Experts of a small language model.
Size: 8 layers, width 192, vocabulary 11771, 12.7M parameters.
Experts: 64 experts in each of 4 layers, 64 cubed ReLU neurons an expert, 8 picks a token.
Training: a variant of SOAP for the experts, 294M tokens, 4480 steps.
Below are experts of layer 5 (counted from 0) of a mixture-of-experts language model. Rows are named up (a neuron's input weights, with its number) and show model dimensions 0-191. Each number is 128 + 24 x the weight over its row's rms, rounded and kept within 0 to 255.
Before each expert's rows: "mostly gets" lists some tokens that are sent to it at least half of the time. This comes from a sample of Wikipedia text that the model never trained on.

# expert 2
mostly gets: " —;", " ·", "–", " −", "‍", " ISBN"
up23 [147 109 153 150 128 122 103 116 158 122  86 107 155 144 160 147 118 147 155 111 108  87 144 155 122 132 127 129 122  89  81 139 104 144 141  94  85 148 110 132 134 138  75 131 119 128 115 114 142 103 108 161 169 152 122 166  93 116 100 114 108 126 142 113 106 112 132 139 121 111  99 135 149 163 111 153  92 138 124 106 124 139 111 115 120 148 143 138 123 129  65 115 107 117 134  86 146  53 100 128 152 127 133 151 156 103  75 157 107 116 116 120 181  81 136  92 126 161 119 136 157  84 145 115 174 138 115 137 156 154  74 121  95 154 154 117 154 160 138 122 118 145 138 163 139 122 122  95 107 145 151 125 101 142 131 136 109 103 144 121 158 109 160 130 132  53  89 148 150 152 112 122 125  93 155 146 146 108 110  92 117  84 129 115 125 127 101 113 142 138 135 109]
up24 [110 181 141 133 144 123 136 137 138 134 148 100 116 151 129 158 104 168 179 139 138 147 163 110 175 133 127 131 123 137  92 127 162 135 129 175 194 126 153 145 107 140 117 107 109  97 128 135 124 129 100 124 125 127 148 160 125 112  62 106  91 190 143 125 110 127 124 134 149 140 169 144 124 128  92 134 155 133 143 135 104 122 151 154 115 133 136 183 144 147 135 131  90 119 119 146 104 119 142  93 163 138  98 117 136  88  86 125 112 129 121 174 169 132 134 197 153  87 101 143  85 106 126 131 141 142 108 107 126 151  74  94 122 128 125 133 117 110 131 134 131 139 104 128 142  87  91 151 135 104 147 122  99 125 155 128 123  91 120 133 131 134 143  98 144  94 143 106 153 173 159 136 121 117 127 103  94  80  74 148 123 126 103  97 137  84 136 102 118 124 130 124]
up25 [104 153 177 128 116 157 139 153 112 143 140 174 131 170  81 121 128 152 162 146 154 142 147 126 107  82 121  99 132 140 132 114 142  99 111 151 156 105  92 153 132 127 101 139 115 120 109 133 122 132 143 122 107 115 114 141 139 160 100 179 107  98 124 141 160 136  73 121  94 150 107 109 151 156 171 118  99 105 112 124 113 125  99 154 141 167 107 145 102 139 117 131 136 163 128 120 113 127 130 174  85 150  95 148 164 121 131 170 110 111  99 117 138 131 156  77 141 139  40  97 128 109 144 121 123 106 132 156  95 127 133 136 130 155 146 146 103 123 121 147 125 109 127 149 156  85 149 109 147  85 110 134  75 119 126 172 165 166  80 147 111 123  78  88 126 108 150 129 131 151 131 137 124 145 124 113 163 120 124 109 152 134  97 125 141 138 105 119 100  88 150 135]
up26 [ 96 142 138 132 113 139 151 149  80 153 156 101 107 192 126 113 134 151 103 106 104 124 147 126 147 106 117 124 151 104 127 131 152 149 155 118 140 111  92 133  70 146 132 165 147 136 143 102  80 130 113 120 119 159 156 100 144 127 117 143  72 153 127 147 104 160 110  98 121 120 157 138  91  77 124 164 140 138 112 125 159 122 147 154 112 166 127 147 126  91 134  83 117 124 138 109 159 104  81 132 129 151 135 122 155 135 135 139 126 132 127  98 154 154 145 138 147 144 143 114  90 106 128 145 100 126 136 116 129 132 135 158 110 129 139 121  90 145 146 198 119  96 154 150 173 112 107 186 141 135  87 151 149 136 159 115 173  89 115 135 136 142 110 159 134  79 151 149 144  91 130 144 138 129 108 125 131 179 119 143  93 122 150 119 123  71 120 150  97 152 103  88]
up27 [103 110 177 146 122 120 106 167 116 154 168 126 133 141  74 126 158 149 110 142 117 121 129 103 146 104  99  94 148  79 132 127 127 112 122 147 101 144 132 155 135 123 105 133 117 129 110 129 120 103 148 144 130  96 141 115 152 136  97 121 154 136 114 146 146  89 118 154 104 145 114  97 132 139 113 140 162 159 116  89 130 109 124 152 169 173 161 107 160 109 123 111 115 106 133 133 157  73 109 123 188 122 131 165 168 134  90 138 124 131 138 128 107 145 176 134 109  92 163 151 123 101  94 108 100 111 147 155 125 114  90 145 170  97 111 103 111 134  76 118 159 124 138 145 149  99 112 182 147  71 110 132 111 132 160 138 130  68 127  94 103 184 116 150 123 161 135 117 142 143 102 142 129 156 105 144 137 129 142 165 121 104 108 162  87 134 130 143 123  91 122 151]
up28 [113 113 103 133 140  80 135  80 107 111 120 139 102 110 138 126 151 120 151 146 121 101 121  98 117 153 113  69 112 147 114 119 155 147  83 155 134 140  90 128 144 124 156 148 138 123 145 146 133 170 142 137 103 125 108 111  84 130 104 145 143 135 138 131 138 125 112 118 125 126 103  92 136 154 120 115 180  86 126  93  97 110 158 118 125 137 102 113 120 106 150 129 135 147  67 158 158 173  93 178 147 152 120 129 143 105 163  96 133 120  97  99 104 146 139 130 155 107 147 178  99 109 107 110 151 123 162 144  81 124 151 102  77 133 145 134  79 161 103 159 134 158 144 113 115 153 118 109 104 146 142 120 125 143  94 100 149 149 177 138 146 104 142  91 122 121 122 147 115 155 171  93  97 133 112 164 140 163 102 114 130 114 190 112 123  99  94 115 100 141 134 129]
up29 [113 162 173 140 113 120 115 126 149 119 117 111 109 127 167 156 100 111 112 144 153  98 142 109 143 123 145 131 149 108 127 143 132 170 122  97 123 128 117 172  86 133 134 170 166 108 153 134  93 115 121 133 121 107 120 117  89 127  91 169 138 125 120 126 160 126 119 154 137 168 137 127 136 148 118 172 164 138 140 118 131 100  91 117 132 164 140 144 125 173 143 124 143 126 138  87 129 103 105  85 122 141 180 124 161 143 118 143 107 141 145 139 125 123  87 120 125 134 129 149 103 155 133  95 142 139 125 139 145 139 133 185 130 118 124  73 164 125 162  76 164 115 135 130  76 103  98 132  84  83 140 178 165 137 103 159 156 125 145 141 113 128 101 136 136  93 105 134 157 125 167 119  99 177 150 137 133 187 127 165 162 144 117 108 129 117  95 136 134 122 189 151]
up30 [169 107 101 112 120 136 111 149 141 122 116 124 127 110 120 134 122 115 164 117 116 133 102 131 134 158 146 101 130 142 142 134 144 128 117 183 162 109 118 150 173 126 158 184 180 129 143 109 132 127 128 135 104 162 126 100 106 118 124 139 142 120 109 165 129 152 133 127 153 135 147 134 134 153 114 104 147 143  98 159 165  97 121 158 113 155 102 134 133 166 134 160 129 150 117  91 153 187 134 124 132 145 128 101 118 136 100 113 195  97 158 163 114 164 145 101  95  86 139 104  97 135 131  97 183  87 122  88 131 128 163 157 160 127 110 177  97 110 150 107 152  94 133  86 123 122 127  82 138 149 115 118 113 122 140 145 136 135 159 160  87 101 119 118 122 162 126  81 149 100 126  99 135 148 160  96 126 147 131 136 177 147 135 141 181 124 131 142 150 167 134  96]
up31 [131 107 131 134 123  87 116 137 112  97 114  72 126 159 104  98 115 113 160 143 115 137  94 114 164 124  95 120 139 150  83 105  86 113 154 101 116 113 129 122 134 150  93 140 146 105 159 105 115 148 116 123 146  97 135  79 154 113 115  96 115 106 149 147 153 124  76 145 105 109 134 140 109 147 128 109 141 107 158 160 174 115 162 118 103 169 106  90 165 134 113 125 146 167 125 121 111 113 139  96 131 126 132 145  96 141 102 137 120 106 124 163 116 118  75 150 128 152  96 126 186 118 125 136 133 107 151  75 135 138  84 169 157 145  63 135 151  94 161 132 123 114 139 129 175 142 124 155 120 141  80 106 109 117 115 103 170 146 104 143 130 120  96 170 101 130 113  99 111 170 153 118 107 157 152 130 129 129 142 141 148 147 137 109 132  87 119 179 130 121 113 116]
up32 [191 123 123 127 138 119 137 117 140 134 157 112 171 147 115 119 150 144 136 147 106 142 178 108 122 143 153 190 135 102  96 128 126 122 105 149 128  82 151 159 112 132 167 174 110 149 134 132 171  75 129 120 126 143 126 111 137 110 144 111 107 102 128 160 136 130 106 136 122 135 135 120 106  78 140  93 144 120 138 112 126 105  95 146 149 133 144 133 136 148 142 108 133 122 153  98 157 109 106 153 143 171 169 129 130 123  87  88 140 131 120 137 114 154 112 157  82 103  93 157  84  74 156 119 111 156 119 107 169 158 146  78 114 113 136 149 126 139 146 118  95  95 121 156 182 109 167 108 118 129  94 113 157 147 132 142 137 153 111 129  83 120 147 131 111 124 119 150 157 164 119 170  94 142 161 133 126 160 152 143 182 152 120 112 118 113  95 139 124 161 121 169]
up33 [126 157 127  97 142  56 143 142 145 141 126 119 133 164 139 121 105 126 121 137 143 112 138 117 125 120 158 141 110 113 114 155  71 145 124 117 102 112  96  94 120 184 102 125 110 119 149 151 127 108 106 116 102 105 107 147  98 130  86 130  98  63 135 117 125 130 112 164 142 134 143 114 152 152 118 169  88 142 113  84 171  95 104 131  87 141 163 133  89 125 130 126 151 122 125  88 150 131 130 145  89  95 187 120 132  90  84  88 101 145 120 153 146 176 127 103 158 109 144 113 108 133 125  83 153 105 110 101 146 121  92 169 180 132 121 131 146 154 122 148 146 129 136 137 153 118 136 164 167 151 103 157  88 141 119 147 126 113 137 134 139  98 106 140 134 125 156 123 113 133 142 123 150 127 129  96 114 144 121 134 168 133 146 132 183 126 124  89 105 168 161 147]

# expert 33
mostly gets: "°", "°N", " ft", " km", "″N", " mi"
up12 [129 122 149  89  92 140 135 173 133 123  83 143 106 185 163 129  95 123 126 110  89 127 156 131 137 172 148  98 128 108 122 159 133 132 137 156 154 111  83 115 145 129 145 127 101 150 112 184 163 130 116 117 110 125 126 123 160 128 103 150 164  83 133 144 145 107  94 117 127 148 147 156 135 124  90 200 149 106 127 142 117 172 188 135 151 150 126 144 138 137 107 133 149  95 168  98 202 140 131 104 119 126 160 100 152 121 124 134 163 134 154 149 119 146 173 151 123  89  87 131 115 123 112 104  94 112  94 126  94 144 126 156  93 105 129 148 141 137 158  91 146 126 145 119 132 110 146  97 156 133 126 103 135 160 134 114 131 137 133 112 125  69 119 113 107 172 146  83 105 139 121 109 113  86 136 124 120 109 153 107 130 138 131 138 127 149 102 141 119 102 112  97]
up13 [134  95 102 123 119  58 181 124 154 142 118 142 138 102 101 107 153 140 124 152 154 142 123 117 177 117 141 139 114 144 149 147 126 107 153 157 130 143 117 125 125 104 107 116 130 152 115 128 143 131 160 136 133 139 116 148 148 156 146 123 156 159 132 137 107 127  76 125 135  94  94  96 119 114  73 115 146 135  99 132 118  87 146 118 127 159  76 145 103 127 129 158 101 158 139 102 121 111 136 162  86 120 156 163 133  92 148 152 107 152 143 157 141  89 108 127 102 182 132 153 130 138 121 151 117 134 145 150 122 146 137 145 121 150 116 102 142 174  69 163 138  89  96  88 107 131 123 138 101  84 130 118 119 104 175 152 119 101 129 153  99 162 102 158 105 146  95 110 105 170 125 101 129  85 158 153 143 142 128 150  79 165 106 149  95 127 150  96 132 155 134 130]
up14 [136  65 126 107 147 131 130 146 114 132 141  98 167 189  83 168 117 116 153 149 115 158 135 126 148 163 114 147 140 142 153 132 109 143 123 151 120 136 126 104 122 148 155 173  81 112 106 137 120 172 102 106 172 105 155 162 115 103 122 115 122 150 165 100 111  90 114  98 145 157 133 145 140 101 129 170 139 143 122 136  90 135 118 176 127 180 122 120 100 150 141  84 135 113 125 129 109 123 144 142 137 169 140  97 126 111 133 105 153 131 114  95  97 163 107 193  96 115 157 162 130 109 144 138 124 192 129 149 118 144 145 142 147 163 130 112 133 119 126 114 152 148 145 118 116 113 170 115 149 123 128 111  83 160 151 165 132 130 119 163 169 125 123 128 116 114 156 139 124 143 138 133  79  88 119 116 106 109 131  86 135 142  90 136 102  85 141  81 116 127 108 145]
up15 [135  99 105 130 141 110 163 151 155 120 150 138 143 128 133 123 142 121 132 160 115 126 164 136 138 140 175 138 129  97  74  77 128 110 115 176 106  82 173 157 145 137 170 153 162  91 126 133 134 140 146 162  88 119 113 146 153 125 118 125 129 158 153 118 140  74 100 169 158 115 134 132 158 161  84 136 159 153  92 138  80 121 136 130 125 128 120 127 117 112 125 109 115 119 124 159 134 118 160 135 163 137 129 152 108 106 131  73 159 141  82 150 159  79 124 123 125 159 136 163 174 100  96 107 170  90 103  96 115 126 127 132 115 137 131 128 113 114 119 133 127 121 107 163 103 111 110 114 146 127 152 176 137 171 148 109 116 145 118 159 131 117 100 122 184 124 147 143 144 153 155 119 128 146 121 168 141 126 122 109 168 125 105 151 115 119 156 159 112  79  87 123]
up16 [119  95  96 138 102 119 141 138 140 119 139 114 153 198 125 128 146 105 113  84 133 173 117 123 133 138 121 128 130 131  99 126 136 102 124 122 154 123  94 140 133 156  92 143 126  96 123 131 163 107 103 115 149 108 126 114 154 145 120 152 133 151 146  88 134 153  93 133 109 188 128 108 137 125 198 117 108  82 110 123 124 112 157 150 121 141 134 130 147 122  98 126 111 163 173 132 110 116 144 149 155 109  68 134 116 137 121 143 159  71  99 152 124 125  87 137  99 127 144 125 143 122 124 105 143 139 162 124 172 128  78 111 137 134 137 114 141 139 153 155 105 164 139 150  98 143 126 115 115 154  82 110 177 129 148 120  76 137 151 115 167 136 148 147 101 137 126 134 134 145 135  95 146 147 108 105 109 162 147 134  92 140  80 202 135 167 153 106 111 115 152 170]
up17 [167 127 167 160 118 124  82 114 155 105 109 130 130 136 105 131 146 136 152  93 121 121 129 135 114 102 100  71 123 130 105 145 109 148 135 132 140 144 112 136 110 156 149 117 127 164 115 103 111  95 127 124  97 132 161 100 114 118 117 194 105 122 116 128 144  96 129 121 133 155  89 161 122 121 133 175 116 112 117 125 129 133  66 100  95 137 126 112 118 146 123 146 127 122 133 141 165 163 169 157 120 102 143  92 119 137  95 130 143 129 126 102 139 125 145 135 100 111 115 114 122 117 107  98 115 136 159  99 142 173  68 152 172 145  98 168  86 138 169  64 180 146 118 116 183 112 133 129 136 121 147 169 141 103 136 152 127 118 159 149 130 105  89 132 156 130 130 146 141 162 122  91 136 135 141 127 131 211 144 134 121 133 169 137  91 134 114 145 132 146 105 102]
up18 [161 125 101 133 138 156 124 118 133  89 128 139 138 156 137 102 153 136 171  88 145 136 106 138 119 122 152 128 150 130 123 102 141 120 118  90 150 124  64 157 134 144 126 148 107 162  89 144 115 144 117  84 118 131 139 137 108 167 141 116 128 126 111 116 116 150  93 121 119 126 126  99 120  94 119 159 100 121 124 143 128 148 150 125 133 110 135 128 162 159 144 119 121 136 128 151 132 161 128 179 142 108  77  77 119  96 152 143  93 129 178 111 123 170 111  91 173 131 125 149 140 105 154 140 152  77 137 120 152 100  99 153 143  77  88 127 121 144  84  86 107 126 138 119 154  76 130 132 179 108 105 123 112 138 103 121 129 125 184 129 133 113 101 130  88 104  92 127 102 131 168 159 158 137 110  97 114 173 103 133 136 118 119 124 144  96  73 113 148 127 181 115]
up19 [100 100 126 117 170  96 144 158 167 145 108 112 136 150 146 155 118 114 143 148 151 151 136  99 148 125 131 164 114 117  94 181  90 167 156 166 104 151 128 120 155 160 182 132 149  96 176  96 130  59 131 140 146 125 154 103 156 119 176 155 115 127 124 130 197 121  64 115 104 114 169 140 125  86 116 151 150 143 120 150 142 120 150 130 130 161 198 120 117 147 173  93 155 157 168 101 152 107 122 144 106 152 125 125 157 114  97 143 116 132 130  99 133 137 126  98 152  93 134 108 114 131  98 116 143 127 160 143 131  99  92 143 154 137 150 136 138 128 148 141 136 139 143 127 109 132  74 117 128 148 137 133 144 151 134 128 111 126  99 126 178 157 131 140 126 145 142 100 148 124 172 109 114 127 147 101 113 130 112 116 136 116 122 125 114 108 116 148 161 132  92 122]
up20 [117 125  69 144 136 139 111 101  90 172 121 132 112 134 113 125 141 141 105 153  81 150 165 123 136 143  87 133 125 155 101 119 130 137 127 129 133 124 122 165  96 133 108 106 142 119 162 128 154 107  85 110 112 114 124 132 110 128 113 117 108  80  96 129 112 114 150 109 138 112 150 171 164 149 155 111 111 157  69 135 148  90 121 156 124 177 141  92 125 146 162 156 123 121 128 104 137 153 115 106 171 116  99 115 173  83 113 135 166 111 143  88 136 116 138 154 118  90 109 101 106 136 139 111 143  88 157 145  71 114 108 101 139 145 142 182 123 154 103 123 156 168 134 157 112 154 116 105 128 132 136 121 143 113 179 151 113 105 149 124 122 123 146  98 188 137 116  97 117 102 150 129 108 135 139  99  70 132 139 143 129 129  91 127 164 126 116 144 114 160 165 162]
up21 [149 124 108 135 101 102 128 115 126 152 125  87 124 100 157 119 148  93 143 109  90 156  93 136  61 118 125 131 114 150 163 121 155 157 111 147 105 123 167 139  92 101 163 158 156 142 104 113 159 148 128 173  94 137 127 133 175 141 126  77 104 127 150  87 137 165  99 127 135 109 127 149 145 152 152 139 136 118 129 137 160 134 135 117 143 166  95 159 124 106 142  94 104 162  99 140 169 133 183 143 135 108 116 143 144 132 125 164 132 138 119 121 133  73 100 117 105 156  99 138 149 136 156 103 132 153 138 203 143 106 156 138 123 114 113 168 151 143 115 143 141 123 144 169 141 138 133 118 140 148 119 148  93 139 132 138 105 141 140 107 118 125 144 157 108 166 108 143 133 143 119 124  82 148  92  71 143 178 107 139 157 158 146 101 142 120  96 116 105 149 105  85]
up22 [141 131 100 119 135 130 141 148 102 109 119 117 105 141 155 102 123 130 154 109 153 109 171 146 120 131 118 161 122 133 124  86  99 121 149  94 164 116 154 132 138 145 142  91 112 138 158 127 161 138 135 152 150 153 108 121 153 117 110  97 156 132 144 137 113 108 160 147 162 125 125 139 136 132 129 125 134 120 161 137 129 138 104 158 107 126  95  72 125 145 124 145 147 146 102 131 177 146 143 121 140  99 111 127 125 131 148 187 159 140 104 149 127 139 152  63 123 143 183 113  95 134 132 158 134 111 111 141 130 117 111 108 150 125 156 113 214 132 167  91 140 139 140 130 147 138  89  92 137  70 104 157 100  70 107 116 120 132 144 147 157 161 113 164 136 126 126 172  92 134 173 140 118 135  75  95 106 179 115 155 149 145 121 125 144 112 143 151 101 109 148  82]

# expert 3
mostly gets: " ", " |\n", " +", " −", " $", "_{"
up14 [151 138 128 163 147  54 154  98  94 146 149 131 103 126 126 104 134 145 112 132 143 153 144 142 109 102 108 122 137 137 150 147 117 130 124  93 171 137 124 113 148 121 145 114 132 171 132 135  89 135 148 106 147 127 115 142 133 109 102 115 142  81 144 131 135 112  66 105 152 154  98 124 105 138 154 141 126 142 136 129 144 131 115 134 132 119  87 145 191 155 119 138 153 100 136 142 130 132 130 112 124 166 128  99 145 115 144 140 109 154 126  87 119 133 133 149 174 104 153 142 162 101 140 159 102 159 161 188 101 177 124 132 110 178 184  99 140 122 142 106 129 116 131 132 154 134  88  98 142 131 153 167 181 113 129 140 147 125 145 131 150  87 147 142 154 161 176 112 127 119 145 149  86 123 127 172 109 168 117 134 145 123 126  82 123 167 164  82 101 119 115 151]
up15 [192 153 136 133 121 109 110 100 118 112 104  73  97 132 117 110 125 118  95 160 106 121 185  94 106 131 126  94 114 166 114 106 117 155 145 155 162 143 123 105 122 125 112  83 112 120 141 109 117 129 126  99 163 120 100 129 161 110 107 110 113 177 137 115 113 164 105 157 126 135 157  87 156 104 126 114 115 148  95 148 121 142 123 115 133 107 162  95 120 121 156 138  89 173 138  85  85 117 149 135 146 124  82 137 156 117 142 121 117 110 118 120 106  98 128 129 142 105 115 125 142 154 149 103 141 143  97  99 138 125 151  95 154 146 125  81  62 141 104 154 155 100 177 135  96 123 168 170 119 134 163 142  97  97 116 141 116 141 132 126 141 132 123 140 159 145  87 123 111 114 140 138 127 161 120 148 136 115 112 138  85  96 144 171  95 153 147  89  79 143 132 142]
up16 [122 154 136 124 140 112 136 132 122 144 131 108  97 125 166 146 124 148  92 182 111  91 118 102 138 135  94 122 132  94 132 143 191 135  95 130 142 153 150 134 135 172 119 106 176 162  96 135 130  99 135 141 135 167 114 141 118 132  94 169  99 153 128 120 158 126 105 175 148 107  86  95 155 130  91 150 124 134 139  86 170  97 141 153 152  97 141  90 140 128 110 132 112 132 119  62 123 147 124 129 168 166 130  91 166 105 107 108 131 110 104 128 137 131 131 128 105 117 164 170 126 129 136 112 115 139 144 154 137  94 149 173 111 131 111 104 106  98 118  99 157 145 119 106 121 145 119 151 141  86 121 147 117 151  90 160 121 105 133 131 103 150 142  96 109 116 109 122 172 100 129  97  93 118 165 122 102 164 159 157 110 157  94 160 132 115 126  86 151 145  94 150]
up17 [105 122 117 113 125 143 128 126 113  82 150  98 137 135 154 152 168 140 116 140 134 121 125 157 142 123 146 145 102 128 129 167 127 167 105 119 131 162 164 123  81 159 130 176 158 139 146 172 144  85 169  91 167  83 166 107 132 131 135  98 129 105 123 157 143 178 107  60 122 107 151 145 136 110 161 127  90  99 144 120 132  74 123 164 182 116 145  66 129 150 118 124 109  93 137 102 122 128 135 155 121 138 148 128 125 105 135 109 114 120 129 147 155 144 114 135 121 112 151 129  91 136 114 144  57 139 124 152  99 132 118 122 110 160 118 135 114 116 123 145 128 151 143 103 134 112 129 126 146 183 146 131 162  97 152 128 127 143  96 123  83 137  75 141 142 101 105 142 147 101 136 122  94 157 182 135 159 142  78 160 138 139 142 136 122 123 119 129 117 124 119 160]
up18 [158 113 170 132 138 148 120 122 118 165 111 136 135 117 128 143 127 175 120 129 101 126 149 129 111 138 100 140  92 131 110 114 115 133 163 155 136 132 119 109 151 145 126 137 118 141 149 108  95 140 123  78 126 116 139 120 127 113 107 137 127 129 142 138  74  95 155 110  98 137 110 125 101 122 149 127 140 148 121 134  96 159 115 144 126 188 162 119 117  87 138 161 118  95 178 119 114 100 173 118 150  89  98 131 132 152 132 148 144 138 151  79 114 114 160 145 148  96 147 150 133 157  98 113 124 115 127 122 136 126 112 111  84 124 164 120 117 109 114 117 134 139 184  95 131 180 140 145 202 123  77 163 104 116  86 110 136 144  91 146  71 134 125 135  90 126 150 132 162 140 123 130 116 146 114  90 143 137  98 129 117  84 121 187 153  60 141 108 111 147 161 116]
up19 [133 138 157 157 170 125  99 116 107 129 128 119 139  88 150 133 101  96 131 130  98 159 169 115 141 116 140 152 105 109 121 165 135 135 132 132 129 152  96 155  89  96 155 135 164 105 133 141 169 102 104 114 128 145 173 120  82 126  82 102  99 136 161 117 171 124  72 129 136  91 164 121 137 130 172 111 110 139 129 163 111 138 120 108 148 128 142 140 124 103 130  86 120 165 153 108 162 135 142 132 112 172 140 126 133 158 127 153 169 109 161  89 161 146 128 132 107 123 126 134  86 123 115 173 139 134 130 116 122 141 106 100 123  97 160  88 106 106 178 100 150 112 107 133 137 144 119 146 111 155 102 122  87 126 168 139 148 114 162 158 115 171 143 102 128 113 155 146 126 143 115  94 175 161 155 152  83 134 131 135  73 173 140 131 126 118 102 137 134 105  97 100]
up20 [119 138 145 149 140 174 146 122 140 155 138 169 159 113 114 129 160 152 144 127 173 141 145 121 103 128 102 112 148 144 139 114 139 157 135 105 176 133 144 169  78 109 135 130  95  72  57 103 152 130 171  91 171  64 131 117 133 142 124 111 106 142 140 125 116 145 122 102 139 138 140 107 104 107 146 167 122 158 106 144 135 157 102 113 161 128  97 143  82 151 100 102 120  95 121 158  93 118 150 120 133 147 109  86 138 127 143 148 121 117 142 118 112 131 122 122 143 172 105 132 181  88 108  99 116 112 108 151 134  81 129 129 133 106 133  99  81 109 107 134  87 116 137 112 158  96 109 113 160  92 130 144  91 153 128 154 134 139 129 107 165 136  90 124  95 125 134  99 174 138 164 101 126 125 108  96 149 128  96 106 149 129 144 160 147 138  90 150 129 122 137 132]
up21 [111 120 165 127 162 137 163 122 134 147 146 115 143 158 137 137 135 136  94 118 105 119  88 143 119 191  73 195 118 115 112 139  87 185 140 134 114 168  93 136 113 108 100 149 151 154 172 126 111 111 137 114 146 118 118 123 137 127 129 155 109  97 105 143 111 107 111 164 117 151 121 131  91 140 150 123 143 166 125  89 106 134 134 113  89 124 106 115 157 144 135 133 165 137 105 149 135 114 140 139 148 184 132 137 144 110 126 113 117 101 142  98 102 146 127 102 179 147 113 134 163 145 152 172 112 119 131 139 126 170 162 104 154  89 167 117 109 157 126 118 128 180 184 120 131  88 117 129 142 147 122 120  99 124 108 138 131 156 159 168  69 122 137 122 124 151 155 156 137 150 165 175 148 121 148  95 150 142 129 139 109 153 109 118 163  91 108 125 153 116 137 136]
up22 [106 106 131 155 145 135 137 128 171 124 142 144 140 108 161 139 144 160 168 123 102 115 169 148 139 147 101 159 109  76 132 137 121  89 117 144 166 125 143 136  99 118 120 139 122 135 145 140 173 159 116 149  97 135 144  76 123 132 105 161  99 156  82 128 148 114  86 122 118 104 128 105 131 126 127 105 144 130 153 135 140  73 183 140  83 167 133 104 116 165 128 155 146 150 110 168 118  96 146 127 103  86 143 136 126 142 104 158 154 128 113 179 133  98 165  83 119 118 113  78 181 115 147 136 118 148 126 171 101 161 117 138 166 145 134 109  85 115 124 188 131 145 107 100 157 115 139 145 130 153 108 170 118 124 118 152 176 146 126 114 151 119 128 132 174 142 109 110 170 138 121 113 107 139 149 157 126 153 109 112 155  95 125 120 122  96 110 129 125 109 133 151]
up23 [146 135 104 114 108 172 141 107 135 171 156 102 151 140 101 125 123 168 116 148 107 133 112 129  99 142 187 121 118 132 115 107 116 136 118 123  80 114 106 100 109 146 132 112 131 115 134 123 116 145 110 138 140 102 151  97  93 156 126 118 110 176 130 148 176 124  52 144 115 131 131 127 146 141 132 106 142 105 112 117  89  79 158 169 110 117  90 112  68 126 122 104 140 175 151 171 145 130 124 125 167 113 132 129 131 155 109 147 210 149 122 107 143 114 131 174 122 140 109 124 145 132 106 105 163  98 138 127 114 110 132 138 160 116 127 124 149 169 152 102 139 133 147 138 125 134 106  97 151 113 156 101 102 148 159 155  90 143 117 135 150 116 136 101 162 101 116 112 120 120 133 157 113  86 127 143 107 118 145  97 132 116  80 144 196 105 131 115 121 160 159 163]
up24 [104 129 155 156 124 129 145 139 132 143 131 132 146 144 165 112 159 109 182 126 123 150 142 128 161 127 158 164 136 101 110 112 146 115 102 117 107 169 166 142 123  91 117 134 122 107 132 118 136 118 132 125 150 149  99 167 154 130 100 126 130  94 134 143 169 136 146 114  89 125 115 134 146 183 125 145  98 116 103 101 157 138 147 185 160 108 126 136 106 149 120 141 169 196 120 134 116 111 128 155  95 169 141 142 137  88  95 125 149 157 136 111 164 161 171  91 107 133 102 114 130 166 120 105 129 147  97 191 143 107  75 127 118  65 122 148 159 165 121 102 127 129 143 124 126 140 163 132  97 119 128 102  98 166 169 142 131 120 183  95 134 105 136 115 156 138 170 139 135  87 142 126 151 149 118 122 149 107  95 162 142 132 136 138 131 142 150 123  93  97 120 130]